Weights of a small mixture-of-experts language model, trained from scratch on English Wikipedia.
Size: 11 layers, width 320, vocabulary 19604, 62.6M parameters.
Training: 487M tokens, 4982 steps.
Below are experts of layer 8 (counted from 0) of a mixture-of-experts language model. Rows are named router (the router's row for the expert) and show model dimensions 64-127. Each number is 128 + 24 x the weight over its row's rms, rounded and kept within 0 to 255.
After each expert's rows: "comes before" lists some tokens at least twice as common just after its tokens as in all text; "raises" lists some tokens whose logits its average output raises strongly, later layers aside. This comes from a sample of Wikipedia text that the model never trained on. Tokens count by the router's weight.

# expert 14
router [104 112 146  93 131 176 100  93 130 112 101 118 130 114 149 135 116  93  81 132 116 126 148 146 121 139 114 171 142 130 144 140 102 163 146 104 131 134 130 126 119 106 151 153 143 128 110 184 136  99 149 150 100 131 158 108 146 104  91 127 159  91 121 127]
comes before: ", ", ". ", ": ", ".", "es", "es "
raises: "o ", "Sport", "his ", "Professional ", "her "

# expert 22
router [ 82 150 128 112 160 150 142 121  98 148 117 105 109 135 124 151 166 106 157 142 130 183 119 108  99 142 118 158 157  95 134 132 125 152 126 112 119 138  82 160 106 100 153 164 194 141 146 132 164  99 144 123  93 160 125 101 173  90 139 167 145 117  92 119]
comes before: "\n\n", "\n", "000 ", "5 ", "S", "8 "
raises: "\n\n", "\n", "^{[", "″", ")", ") "

# expert 62
router [122 130 117 100 139 153 133 144 119 120  81  95 172 155 132 145 149 102 131 120 129 151 142 111 129 133  73 147 116  81 106 118 110 160 176 110 124 166 121 126 102  81 146 122 127 108 127 115 173  79 177 148 130 134 138  78 151 103 120 115 148  97 115 143]
comes before: "(", "| ", ". ", "– ", "=", "as "
raises: "of ", "and ", "ess ", "oth", "etc", "is"

# expert 60
router [ 92 162 158  97 131 157 132 125 127 123  95  91 134 145 106 141 161 123 104 128 111 131 166 132  75 152 126 138 133  98  86 122 120 154 119 100 125 116 106 149 103 113 138 124 149 147 144 160 149 109 122 158 111 130 124 116 178 112 106 122 155 112  78 142]
comes before: " ", "0 ", "1", "1 ", "0", "2"
raises: "Not ", " ", "— ", "A ", "South "

# expert 40
router [ 81 143 116 103 132 160 105 145 127 115 119 102 150 169 113 140 159 114 102 145 139 135 143 129 103 159 150 154 114 112 108 120 110 168 119 119  96 147  91 157  98  89 157 166 148 127 146 133 154 120 145 152  80 118 149 136 146 137  90 127 173 126 121 112]
comes before: "and ", "of ", "in ", "(", "to ", "on "
raises: "in ", "to ", "and ", "for ", "(", "of "

# expert 29
router [118 135 135  99 185 143 169 155 116 112  99 129 104 131 122 140 140  91 132 145 119 138 148 101 123 138  96 114 120 106 125 149 102 135 124  96 132 150 100 155 102 103 136 129 143 130 132 136 169 118 149 129  88 112 150 129 122 118 112 160 165 130  96 115]
comes before: ", ", ". ", ".", "'", "-", ": "
raises: "i", "op", "===", "ew"

# expert 28
router [113 164 166 135 124 128 132 160  61 122 144 108 161 160 125 148 170 112 122 136 101 148 173 136 138 143 133 117 139 109 159 120  90 143 132 112 127 175 128 150 107 102 137 154 149  87 108 133 183 110 147 157 102 125 142 108 165  83 103 124 138 120 132 102]
comes before: ", ", ". ", ".", "\n", "\" ", ": "
raises: "-", ".", ". ", "ed", "ing", "í"

# expert 10
router [124 136 191  90 145 162 127 149 126 110  81 101 133 175 128 133 130  73 120 128 122 143 151 107 139 171 141 142 149  80 106 171  83 137 118 108 106 132 102 170 113 125 126 127 151 115 100 123 124 113 130 160 114 153 135  99 137 114  80 144 145 119 108 135]
comes before: "the ", "a ", "as ", "his ", "its ", "these "
raises: "the ", "this ", "their ", "these ", "them ", "its "

# expert 39
router [128 127 159 111 147 176 126 130  86 129 101 100 143 154 159 147 159 118 140 124 126 156 141  96  95 138 108 140 147 111 114 150 127 156 106 136 114 129 118 198  82 124 146 148 146 154 127 165 133 123 133 167  87 131 125 107 172 108  60 130 124 102 108  83]
comes before: "==", "===", "\n", "The ", "In ", "\n\n"
raises: "The ", "\"", "In ", "This ", "First ", "Pre"

# expert 44
router [ 72 119 120 125 118 158  94 141 102  99 127 135 141 185 118 151 135 122  96 104 113 158 158 135 116 123 105 164 112 111 128 170 123 152 130 112 106 173 104 179 117 101 150 162 124  96 140 108 139 103 131 134 103 151 142 106 144  69 121 156 117 100  98  98]
comes before: "and ", "in ", "of ", "for ", "to ", "from "
raises: "to ", "he ", "ag", "of ", "aid"

# expert 61
router [145 148 163 128 122 139 166 157 124 160 120 112 159 124 159 124 164 105 101 113 114 174 151 112 132 140 108 132 138 124 121 165 109 144 146 121 104 136  78 188  84 106 152 100 187 108 146 120 147 110 132 126  89 106 102 109 160 128 118 110 143 108 111 143]
comes before: "the ", "a ", "201", "200", "N ", "199"
raises: "the ", "a ", "an ", "what ", "his ", "this "

# expert 15
router [ 70 101 138 100 126 139 129 135 116 130 112 119 128 148 127 117 169  98 120 146  99 154 160 126  89 151 120 155 147 114 127 173 117 172 140  59 110 129  98 165 134 118 177 157 170  72 101 122 162 113 128 130 109 133 119  98 132 125  85 129 159 112 129 107]
comes before: "| ", "de ", "(", "=", "– ", "la "
raises: "S", "N", "-", "E", "s", "n"

# expert 20
router [102 134 144 102 163 143 121 124  99 146  91  89 152 136 181 144 136 106 100 101 121 164 172 139 117 125  86 146 152 109 118 147 105 148 159  96 129 138 133 152  90 106 154 122 122 102 106 145 149  79 172 111  89 120 139 119 164 105 117 134 148 112 112 111]
comes before: ".", ",", ", ", ") ", "% ", ")"
raises: "out ", "er ", "il ", "ian "

# expert 27
router [116 126 188  95 151 133 148 161 105 137 126 125 154 148 157 136 135 128 107 114  86 173 123  80 114 161 142 156 146 116  94 175 123 119 132 122  80 125 107 138  92  76 142 137 148 153 118 161 131 107 148 156 104 147 133 118 157  94 119 100 166  98 108  87]
comes before: "the ", "he ", "his ", "a ", "it ", "she "
raises: "a ", "the ", "two ", "his ", "he ", "three "

# expert 49
router [141 150 167 115 122 164 119 127 139 140 120 118 137 144 128 128 112 126 146 112  65 113 164 112  50 158 124 157 142 131  92 123 101 139 130 123  82 124 123 168 113  99 139 150 154 139 116 144 168 119 146 147 100 147 124 118 160  65 127 119 153 105 119 105]
comes before: "The ", "In ", "He ", "It ", "= ", "This "
raises: "This ", "In ", "New ", "The ", "in ", "As "

# expert 30
router [110 156 143 107 140 145 132 139 107 108 114  98 132 136 126 148 126  89  90 145 104 181 124  98  75 148  94 147 122 120 135 138  92 165 133 120  91 138 117 160 122 125 146 151 131 110 157 143 177 112 155 124 101 120 132  82 144 104  96 110 153 108 144 102]
comes before: "to ", "by ", "in ", "the ", "on ", "a "
raises: "the ", "again ", "even ", "some ", "above ", "either "

# expert 48
router [ 79 156 158 113 123 144 159 148 105 146  96  97 180 166 135 142 168 109  93 131 118 154 148 130  94 149 133 141 120  97 111 139 128 142 124 102 114 127 120 153 121 111 123 154 146 134 146 162 149 109 145 143  80 147 150  98 148  85  99 121 175 130 129 106]
comes before: " ", "0 ", "\"", "Total ", "1 ", "Candidate "
raises: "up", "in ", "in"

# expert 37
router [120 167 130  99 161 152 137 138 106 137 114 108 140 153 115 101 139 113 106 139  89 141 180 116 105 156 101 133 126 109 106 159 120 159 140 112 125 176 104 134 143 126 141 142 147 111 134 146 167  94 146 176 123 130 177 108 160 101 129 150 154 112 128  85]
comes before: ", ", "'", "en ", "i ", "-", "; "
raises: "er", "-", "ar", "um", "ic", "ac"

# expert 5
router [ 86 120 129 108 128 172  78 139 146 140 124 129 145 134 129 136 134  82 131 151 137 136 139 121 111 122 142 189 124 117 141 160 125 148 147 116 119 169 109 177 129 100 135 146 135 107 118 131 145  95 143 161 109  97 141 109 142  98 110 133 171 120 109 104]
comes before: "| ", ". ", ": ", "– ", "4 ", "3 "
raises: "ined ", "ile", "ine ", "alist ", "erc", "ile "

# expert 17
router [ 97 116 110  87 149 145 111 143 127 114 111  92 144 144 163 190 156 107 116 102 111 157 131 140  56 150  80 130 123 102 132 148 130 164 140 136  89 172 118 196 115 108 134 145 144 133  99 127 153 105 162 140 140 116 150 126 155 129 110 140 146 130 138 103]
comes before: "was ", "is ", "were ", "are ", "had ", "has "
raises: "en", "n", "pre"

# expert 36
router [117 118 119 111 122 138 118 169 124 153 110  86 171 119 121 188 148 122 114 121  93 137 113 142 124 122 120 136 136 123 126 107 113 137 135 130 139 128 123 170 112 108 139 133 189 106 107 145 114 125 123 144 110 125 158 103 149  97 122 122 194 135 114 106]
comes before: ": ", "• ", "by", "Born", "201", "202"
raises: "ish ", "there ", "ental ", "same "

# expert 19
router [107 113 101 111 146 153 104 138 107 138 137 107 143 142 132 156 137 108  97 134 130 142 144 123  62 121 135 130 102 114 112 142  74 140 131 114  95 160 110 143 108 113 155 153 153 136 143 117 146 112 131 162  84 111 137  81 162  84  86 167 130 101 121 100]
comes before: "of ", "in ", "(", "for ", "and ", "to "
raises: "in ", "from ", "for ", "and ", "(", "& "

# expert 41
router [126 129 146 121 162 138 127 132 120 158 114 138 136 134 146 151 120 119 114 131 111 151 133  89  69 129  94 162 126 112  72 150 119 184 153 108 110 146  94 123  94  91 129 123 143  88 152 183 167 106 167 149 126 120 124 120 130  93  83 139 153 106 115 114]
comes before: "–", "th ", "-", "; ", ", ", "/"
raises: ", ", "-", "–", ". ", "/", ") "

# expert 18
router [141 162 199 101 132 178 119 122 134 112  78  92 157 165 159 116 116 112 128  92 109 116 154  97 146 174 108 148 137 108 119 164 119 136 134 125 109 119 109 162  96 113 111 125 130 126 140 150 139  96 146 133 110 122 121 109 136 107 144 138 149  99 124 116]
comes before: "the ", "a ", "an ", ": ", "his ", "two "
raises: "the ", "a ", "both ", "all ", "all"

# expert 32
router [119 155 110 104 138 160 154 144 134 100 108 129 134 146 124 158 153  95 148 106 114 129 130  94  99 164 112 143 155 129 123 156 122 183 139 112 104 158 129 156 121 115 142 114 145 120 119 142 152 104 119 172 114  96 107 115 157 113 133 133 131 108 122 121]
comes before: "\n", "\n\n", "\n  ", "*", "): ", "}"
raises: "\n", "\n\n", "nor ", "\": ", "oll", "=="

# expert 16
router [130 126 131 122 143 173  95 132 113 137 115 110 139 194 129 129 140  84 126 112 124 163 147 123  87 140  96 155 136 109 123 126  96 165 129 109  89 162 121 153 114  54 143 167 150 105 108 147 135  96 149 164 109 160 123  97 170 130 101 109 139  90  80  83]
comes before: "| ", "|", "(", "/ ", "N", "– "
raises: "| ", "|", "that ", "years"

# expert 25
router [ 98 137 171  71 148 153 101 136 120 150  98 104 143 151 145 172 172 116 100 115  82 133 124 111  97 141 100 159 114 127 131 130 114 163 134 110 116 132 130 159 123  78 166 161 117 154 100 145 138 110 136 153 129 128 111 116 172 115  87 132 151 116 104 120]
comes before: "a ", "the ", "to ", "well ", "\"", "than "
raises: "a ", "part ", "the ", "an ", "well "

# expert 57
router [105 108 119  62 137 141 132 150 111 125 132 113 159 119 151 135 153 109 122 116 133 148 142  97  83 134  93 130 148 128 124 148 104 126 147 106 121 138 121 165 102  96 153 130 152  78 126 114 142 121 165 158 101 136 146 129 152 110 121 110 182  83  96 147]
comes before: "| ", "|", ", ", "(", ")", "– "
raises: "and ", "or ", "in ", "on ", "(", "in"

# expert 12
router [ 93 102 180  84 134 129  88 128 120 160  81 109 168 164 168 160 165 106  87 128  78 157 148 108 132 149 119 182 173  71 124 146 129 136 155  94  94 143 108 159 107  98 154 125 156 106 160 137 126 126 131 136 126 145 112 104 146  92  96 122 131  89  98 110]
comes before: "the ", "201", "202", "200", ", ", "199"
raises: "the ", "that ", "its ", "an ", "it", "a "

# expert 38
router [148 127 165 131 120 155 115 122  91 128  71 123 136 155 154 141 156 105 125 100  95 147 152  59 114 144 132 139 176 116 103 140 104 135 127  92 123 135 133 158 138  87 146 130 175 112 113 132 143 117 132 158 134 139 124  87 146  86 108 129 162 116  96 121]
comes before: "the ", "; ", "Representatives ", ") ", "his ", "birth"
raises: "the ", "a ", "American ", "its ", "his ", "this "

# expert 56
router [ 93 134 142 106 141 160 155 142 106 111 102 114 141 137 132 164 159 101  96 119 102 157 140 116  88 121  72 128 145 103 137 155 111 183 145 106 121 137 112 162 102 109 152 120 168  94 131 159 139 113 141 148 127 120 126 107 155 103 124 119 151 107 147  99]
comes before: ".", "0", "5", "9", "8", "6"
raises: "3 ", "ess", ".", "0 ", "ier", "4 "

# expert 33
router [ 87 134 162 133 119 170 156 141  97 152 106 113 159 149 120 152 125 106 132 145 125 191 183  79 105 165 124 154 124  78 120 137 119 153 130 127 113 120 118 122 102 101 134 110 177 110 132 158 156 138 160 135  85 149 114 119 182 113 106 122 163 106 117  97]
comes before: "and ", "which ", "but ", "the ", "he ", "who "
raises: "and ", "a ", "one ", "which ", "as ", "but "

# expert 3
router [109 154 153 104 184 157 102 141  92 152 102 108 140 156 169 149 145  99 115 131  90 147 156 140 131 128 141 136 121 114 115 141 115 130 110 127 116 160 100 160 131  94 162 155 146 111 131 141 157 140 141 128 133 109 145 118 183  93 140 151 133 123 148 115]
comes before: "of ", "and ", "in ", "to ", "for ", "from "
raises: "of ", "by ", "order ", "in ", "and ", "enz"

# expert 1
router [ 79 138 145  92 157 155 142 130 117 105 112 132 161 159  98 147 162  97  98 121 141 101 139 100  90 132  94 168 119  88 143 168 118 133 148 128 133 160 109 152 110 119 139 180 145 124 133 133 149 115 149 157 118 137 144 105 145  92 112 154 124  88 102 107]
comes before: "of ", ", ", "in ", "and ", "for ", "to "
raises: "| ", ", ", "and ", "|", "/", "sor"

# expert 24
router [113 121 154 106 185 148 114 143  96 108 120 107 127 199 108 159 145  85 105 157 119 144 178  90 124 147 103 127 174  83  99 139  96 155 159 104 100 192  97 118 116 133 149 134 127 104 175 104 117 117 141 181  76 148 139 102 159 107  85 174 145 143 162 100]
comes before: ", ", ". ", "\n", ".", ": ", "'"
raises: ":", "v", "==", ". ", ", ", "ways"

# expert 21
router [135 133 145  99 171 137 146 139 129 141 130 145 167 155 156 153 135 108 122 105 102 191 163  86 105 108  97 130 125 115 121 153 103 164 131 127 110 139 112 115 116  87 147 147 144 110 134 168 129  85 138 153  97 143 129 116 160 110 120 166 179 154 102  88]
comes before: "s ", "The ", "P", "also", "List ", "t "
raises: "\"", "O", "do ", "West ", "The "